config.yaml
n_layer: 13
d_model: 256
n_experts: 64
experts_per_token: 2
d_expert: 192
d_shared_expert: 192
activation: "relu"
moe_layers: [0, 1, 2, 3, 4, 5, 6, 7, 8, 9, 10, 11, 12]
router_score: "sigmoid"
normalize_top_k: false
routed_scale: 1.41
balance_loss: 0.000666
balance_bias: true
router_logit_norm: 1.0
shared_expert_gate: true
init_std_router: 0.0152
lr_router: 0.000648
n_head: 2
n_kv_head: 1
head_dim: 128
vocab_size: 2048
norm: "rmsnorm"
norm_place: "pre"
norm_eps: 1e-05
positions: "rope"
rope_base: 500000.0
rope_fraction: 1.0
qk_norm: false
attn_scale: 0.0884
tie_embeddings: false
parallel_block: false
init: "uniform"
init_std_qkv: 0.037
init_std_o: 0.046
init_std_up: 0.053
init_std_down: 0.053
optimizer: "soap_variant"
lr: 0.00877
lr_mult_up: 1.3
lr_head: 0.0505
warmup_steps: 200
schedule: "wsd"
decay_fraction: 1.0
decay_shape: "linear"
final_lr_fraction: 0.0
batch_tokens: 262144
seq_len: 512
doc_mask: false
train_tokens: 1801000000
steps: 6871
dataset: "wikipedia_en"
Below are experts of layer 5 (counted from 0) of a mixture-of-experts language model. Rows are named router (the router's row for the expert), up (a neuron's input weights, with its number) and show model dimensions 128-191. Each number is 128 + 24 x the weight over its row's rms, rounded and kept within 0 to 255.
Before each expert's rows: a language model's description of what the expert responds to. This comes from a sample of Wikipedia text that the model never trained on.

# expert 28
What it handles: Word pieces after a preposition or initial s, notably in s-earch of, prov-oc-ative, downt-own, and digits in years after in.
router [130 133 111 121 130 114 152 171 110 140 118 122 169 144 145 112 121 139 138 117 161 139  95 123 159 113 114 146 132 139 141 124 144 126 148 124 134  95 103 115 123  95 147 147 120 153 150 104 123 147 127 141 124 172 100 138 101 121 128 173 116 142 161 100]
up0 [103 145 131  85 135 140 178 121 114 159 112 111 145 109 134 111 106 134 123 152 165 118 140 111 148 142 133 149 128 125 142 150 113  87 147  98 115 130 104 147 164 126 145 137 157 149 124 140 157 107 128 139 119 162 147 170 159 118 141 125  79 108 152 109]

# expert 24
What it handles: Line breaks ending list items or paragraphs, often before section headings like === or table rows, plus heading markers themselves.
router [175 161 149 128 118 153 118  91 111 107 120 133 116 134 136 121 179 145  99 165 143 148 113 115 132 142 118 147 155 129 115 143 115 117 124 146 153 134 157 113 102 110 159 155 135 140 138 138 110 125 143 113 181 139 108 151 106 137 123 168 138 138 114 155]
up1 [141 133 104 158  87 141 125  84 103 142  73 122 147 176 120 134 109 144 122 137  99 142 139  99 150 112  98 151 139 124 136 135 123 136 116 105 117  91 105 138 110 147 173 127 155 147 112 100 130 100 149 123 154 136 119 124 104 154 120 127 132 132 114 157]

# expert 30
What it handles: W or w as a word start or inner piece (Botswana, network, War, World), apostrophes in possessives, and the W column in sports tables.
router [112 203 102  84 126 152  86 124  82 122 107 141 127 164 151 119 102 152 161 106  97 119 167  96  83  50 145 168  77 111 141 157 124 137 125 127 172 163 118 115 131 140  92 112 132 133 100 119  91 129 131 159  84 105 135 119 125 131 128  90 108 100 147 156]
up0 [129 157 166 113 125 163  93 106 133 114 136 150 117 109 132 172 117 145 150 107 107 127 164 139 134 139 119 151 105 128 146 154 156 133  85 107 116 143 105 116 170 149  79  74 141 128 136 129 115 171 152 156 100 127 143 145 118 105 147  68 103 133 130 122]

# expert 19
What it handles: Closing pieces of words such as w-ay, journ-ey, recept-ion, and month names and day numbers in dates like May 12.
router [ 92 124 143  77 143 131 107 164 209 151 125 130 163  76 117 138 136 118  96 114 159 118 102 119 124 147 152 161 112 108 100 140 115 103 153 111 133  78 145 105 101 104 140  94 131 128 134 117  79 111 140 102 113  71 102 142 125 151 112 168  99 150 136 105]
up0 [153  68 131 101 140  81 138 121 144 115 121 103 134 115 127 135 118 114 117 106 166 163 134  85 126 126 150 125 145 142 166 115 121 108 110 112 142 134 142  86 134  90 142 117 115 122 113 153  82 202  79  90 170  95 134 129 132 147 168 129 111 120 119 127]

# expert 48
What it handles: The, his, its, their and possessive 's right before a noun, often after of, in, to (the caves, Mary's, its objective).
router [136 122 173  94 146 137 143 124 178 117 114 152 111 144 132 134 175 133  77 141 143 129 123 118 137 142 117 107 145 157 125 141 130 108  92 150  93 131 141 107 167 129 129 147 110 116 147  78 162 148 143 113 185 118 109 139  76 133 142 104 159 148 115 142]
up1 [138 130 132 149  73 133 157  94 131 142 120 101 122 141 152 127 140 123  76 139  86 155 144  93 132 146 120 121 102 135 149 116 182  71 118 132 114 109 129 136 101 115 102 134 109  97 132 131 134 130 125 117 148  79 123 103 129 154 151  93 145 117 155 134]

# expert 54
What it handles: The preposition of, also for and from, linking title or name phrases (King of France, Star of South Africa, doctor of).
router [126 129 149 138 119 161 175 108 158 106 122 142 154 143 101 129 139 162 140 126 146 140 112 143 139 136 120 125 156  94 118 165 141 100 139  91 146 108 152 116 172  92 152 108 167 150 155 114 183 162  99 109 144 131  98 114 133 137  60  89 140 142  80 150]
up0 [ 68  87 101 125  88 153 111 124  74 133 136 100 145  76 113 135 111 100 136 136 123  72 161 110 135 104 106 117 106 139 145 152 113 113 124 114 156 146 150 143 118 119 143  92 151 128 154 150 150 106 141 122 107 122 118 162 148  93 145  99 122 128 123 112]

# expert 0
What it handles: Inner syllables of South Asian and other non-English personal names, and first pieces of words like announced, performance, film (Rajaram, Ashok, Aliyev).
router [157 158 110 130 153 140 141 141 148 161 149 109 161 125 103  98 132 119 173 152  67 134 151 151  95  86 165 146 154 125 175 127 146  76 136  97 152 135 107  97 129 102 109 126 118 147 116 173  84 172  90 130  99 170 123 118 115 106 136 116 137 167 154 136]
up1 [105 113 147 128 124 139 156  84 148 150 121 127 140 105 123 154 146  94 185 141 126  83 151 140 187  89 134 105 134  91 166  90 164 115 134 122 135 160 136 164  67 129  60 158 116 119 107 118 110 154 119 122 135 127 131 128 140  86 145 123 161 125 146  73]

# expert 36
What it handles: Inner pieces such as ah, ir, j, iz in place and personal names (Oklahoma, Marijuana, Spiridonov), and word starts like g, s, n.
router [150 170 147 156 102 134  87 106 108 135 161 106 136 147 140 134  93 116 167  74 146 109 139 125 167 137 143 144  88 160 147 140  86 172 135 159 123  96 134 151 132 163 127 103  96 131 110 132 130  98 114 148  71 140 138 147 168 126 116 132 120 146 209 122]
up0 [176 119 115 152 117 135  64 109 116 122 151  72 116 121  92 152 133 153 113 110 128 105 127 136 163 133 136  85 124 141 116 124  76 131 114 124 140 129 115 137 112  92 160  91 150  90 125 156 129 137 141 119  96 123  92 104 125 176 106 158 103 145 153  92]

# expert 4
What it handles: Inner word pieces following an initial letter, especially after H/h or E, e.g. H-istory, Há-k-onarson, E-duc-ation, High-way.
router [ 90 140 128  85 129 155 114 139 144 143 142  91 155 127 183 123  72 105 159  94 108 141 126 138 139 106 121  97 124 129 132 130 142 109 148 146  86 129  82 129 106 147 127 101 142 149  97 137 135 115 102 138 117 101 164 143 148 123 128 129 122  87 121  96]
up0 [ 96 136 124 136 158 200 106 112 109 126 110 115 156 123 117  95 102 147  90 108 150 136 126 106 134 128  91 160 102 140 116 198 131 157 132 156 116 130 157 148  89 166  91 154 159 109 137 131 115 144 135 119 127  76 107 149  93 121 109 106 107 118 143 125]

# expert 43
What it handles: Mid-word pieces ur, un and ers in words and foreign names, e.g. prec-ur-sor, r-un-s, transv-ers-es, soldi-ers.
router [111 113  70 177 125 151 163 108  90 133 122 153 130 113 107 146 133 129 142 101 119 138 165 111 164 136 109 134 140  93 180  97 142 131 146  79 144 114 113 147 120 138  83 111 108 152 118 144  88 100  92 148 102 104 166 107 128 139 119  92 114 149 131  97]
up0 [131 105 103 112 157 132 161 115 120 125 149 140 106 130 166 148 125 107 109  89 150 148 100 117 129 122 109 191 134 137 114 120 103 117 148 159 140 115 106 156 137 130 111 104 122 141 149 167  93 114 120 145 109 124 122  75 128 120 108 108 141 172 123 127]

# expert 44
What it handles: Word stems right after prefixes like re-, ex-, pro-, con-, as in revert, response, repurposed, consequences, accepted, association.
router [ 94 159  66 151 109 151 145 131 140 149 129 116 117 133 151 160  89  98 140 173 134 133 156 130 117 134 166 155  95 119 134 100 144 116 156 166 137 137 141 147 141 119 149  83 110  83 130  99 139 147  97 131 126 108 170 110 114 140 108 124 123 122 119 117]
up0 [153 134 174  92 155 151 123 106 120 140 119 148  66 139 144 132 112 122 120 128 118 147 139 149 109 184 137 128  71 124 151  91 133 125 146 123 150 125 118 137 131 140 139 101 121 138 132  58 112 112 133 117 202 139 128 119 151 123 138 115 131  99 104 127]

# expert 45
What it handles: Spaces, pipes, periods, commas and semicolons between numeric cells in tables and coordinates, such as 27.70, | 7, ; •.
router [151  98 160 127 140 136 145 129 176 108 103 157 130 138 125 123 178 124 100 145 128 129 123 136 117 166 125  89 163 138  69 129 107  96  90 125  96 131 168 113 152 111 141 155 125 116 162 102 153 149 161  95 167 157 100 145 121 120 151 111 139 136  84 141]
up1 [127 130  98 148 147 133 100 138 116 136 107 124 158 141 155 129 134 104 191 103  78 130 103 136  87 155 115 127 131 113 124 147  95 152 170 111 156 127 143 121 133 130 148 123 141 159 185 111 121 116 146 144  73 110 110 125 101 144 117 122  96 150  74 127]

# expert 59
What it handles: Capitalized first pieces of words in infobox fields and proper nouns, e.g. Years active, Height, Species, Fidelity.
router [131  93 112 171 181 129 160  99 118 123 101 126 104 135 144 123 135 105 150  85 136 101 114 148 146 135 109 130 131 150  79 119 137 133 148 136 110 109 159 105 101 171 140 165 144 100 164 133 112 128 139 104 117 117 142  86 176 136 156 166 103 158 122 138]
up1 [135 177 123 100 154 166 148 115 133 100  93 140 155 150 141 111  83 112 134 130 101 124 153 174 158 138 108 153 136 116 115 123 118 172 115 119 119 112 122 106 125 115 134 136 103 102  93  77 153 106 126 118 141 129 166 103  91 141 159 140 107 151 135 131]

# expert 62
What it handles: Bare space tokens before numbers in tables, scores and statistics, plus |--- table rulers, non-Latin script bytes, and $ or ± symbols.
router [147 133 105 122 147 123 148 146 127 134 155 145 172 163 137 123  77 190 141 154  88  91 115 146 165  91 121 118 166 105 141 124 190 139 155 154 119 144 124 149 130 115 126 114 111 146  70 177  96 146 123 130 114 113 124 117  84 142  90 120 164 186 124 112]
up1 [115 130 149 111 148 160 117 121 134 143 143 155 164 151 122 103 116 169  98 131  74 110 165 112 179 139 136 153 145  83 117 121 121 143 117 126 136 179 112 114 140 132 127 117 127 130  90 148 128 151 125 139  81 123  77 108 103 155 145 130 141 106 127 138]

# expert 60
What it handles: Periods, commas and table pipes ending clauses, especially commas after a place name (Vienna, Beijing, Dublin) and sentence-final periods.
router [151  95 162 125 145 132 140 119 168 111 115 156 135 139 121 122 180 129  93 146 140 132 127 135 121 165 128  84 162 127  80 134 107  92  88 139  97 122 165 115 153 119 138 154 125 123 157 107 156 148 152  95 160 159 104 141 127 121 149 114 142 144  81 133]
up1 [102 132 115 138 110 126 115 143 116 149 124 134 160 154 108  89 154 127 132 156  92 124 162  99 120 155 147 110 147  98 108 160 156 167 106 136 107 130  94 104 145 151 127 154 150 121 142  99 129 115 141 144  93 103 133 126 154 102 125 127 172 164 130 130]

# expert 29
What it handles: Pipe separators, blank cells, line breaks and sentence-final periods in wiki tables, track listings and race-result lists.
router [146 108 165 129 135 138 124 123 173 112 111 162 125 144 124 121 185 120  98 132 133 132 124 130 117 167 119  84 152 135  81 128  98 100  89 131  98 129 158 104 158 107 130 156 128 126 169 105 153 149 158  94 162 157  93 144 122 106 148 100 146 141  92 137]
up1 [123 153 144 140 129 104 137  84 104 127 145 132 146 127 140 137 140 136 147 140 121  90 109 115 146 125  87 131 126 134 119 161 136 127 116 132 114 121 132  93 150 132 159 101 125 157 113 138  72 132  74  73 136 138 135 143 125  65 153 143 144 137 156  97]

# expert 63
What it handles: Infinitive to, relative pronouns and modals that introduce a clause, such as was to analyze, who, would, that; also by for authors.
router [135  86 159 109 133 127 154 133 124 114 138 140 127  99 144 129 161 111  65 138 141 112 150 162 113 118 148  77 182 117  71 123 115  91 122 157 120 160 172 104 126 113 138 175  87 131 125  91 136 144 159 101 154 140  97 126 134 131 132 155 128 175  97 116]
up0 [140 105 140 110 114 147 130 111 109 168 126 112 130 118 106 116 128 124 116 103  74 162  97 132 147 101 147 141 152 129 148 133 114 160 158 132 118 137 150 151  86 129  93 121  98 112 101 137 149 123 131 134 148  78 131 159 116 150  97 108 123 153 151  84]

# expert 11
What it handles: Word pieces with k, ov, og, ik inside foreign place names (Crvenka, Arkansas, Saratoga), plus copular verbs is, was, are.
router [130 144 172 131 157  78 135 177 110 118 160  87 131 110 132 111 154 106 144 114  84 142 120 120 127 140 104 159 119 130 129 129 125 129 110 100 109 190 133 114 117 114 120 115 128 138 130 124 135  91 115 151 116 125 165  57 135 137  97  95 120  95 158 118]
up1 [109 146 138 155 117 117 158 141 129  95 131 106 129 123 185 133 148 164 158  93  93 125  98 130 131 152 126 162 118  99 120 102 112 115 127  97 119 147 117  98 136  93 139 152 107 128 107 159 130 136 143 110 133 127 102 127 116  94 123 102 118  97 130 118]

# expert 53
What it handles: Auxiliaries is, was, had, has, have, can, may in prose, the piece ou in names (Bayou, Angourie), and = signs.
router [148 131 136 167 149 156 114 132  68 144 120 124 124 126 117 136  93  91 144 107 125 147 116 132 129 109 118 125 103 146 115 165 110 171 126 121 160 136 109  95 115 139 176 103 124 151 158  87 175 103 110 127 118 140 116 127 157 126 123 150 110 130 155  89]
up1 [142 126 158 159 125 150 141 124  91 100  80 160 163 132  63 120 120 127  90 142 149 110 123  99  91 126 112 124 121 137 117 168 107 105 105 161 144 169 150 149 116 132 133 114 134 139  95 117 174 128 120 109 134 114 136 155 102 130 117  88 132 131 137 121]

# expert 35
What it handles: Coordinating conjunctions and, or, but, & joining words or clauses in prose, plus some adverb endings like -ly, -ually.
router [156 112  96 135 126  86  69 180  99 107  93 142 112 133 133 152 137 135 117 135 118  92 116 135 147 112 136 158 136 135  95 106 166 137 116 140 107 107 151 144 166 142 111 125 103 163 130 158 112  71 127 101 152 121 164  99  73 135 151 143 119 168 138 127]
up1 [110 135 167 111 110 116 115 120 102 135  91 138 115  75 144 104 112 125 147 132  90 150 128 124 142 106 118 128  93  95 128 136 134 138 135 125  87  86  96 158 125 152  98 176 128 129 118 168 104 130 123 128 110 119 125 127 119 130 148 124 139 121 127 117]

# expert 14
What it handles: Nouns and suffixes about arts and learning, such as film, album, song, art, design, writer, etymology, and suffixes -ic, -ical, -ian, -ist.
router [ 90 104 172 145 164 136 117 132 175 123 105 141 116 104 120 109 101 156 122 107 127 138 162 134 122 124 125 113 139 124 129 115 117 129 118 127  67 136 157 115 152 162 121 135 145 172 125 105  95 125 133 140 103 128 127 132  98 126 183  99 121 112 112 106]
up0 [ 98 142 117 143 139 132 168  94 132 119  83 149  71 139 154 136 148 157 130 117 115 135 117 124 165 113 105 119 169  84 141 117  99 144 103 121 128 184 124 119 135  96 141 116 110 143 134  78 136 138 141 163 103 131 150 177 118 120 183 156 139 152 173 110]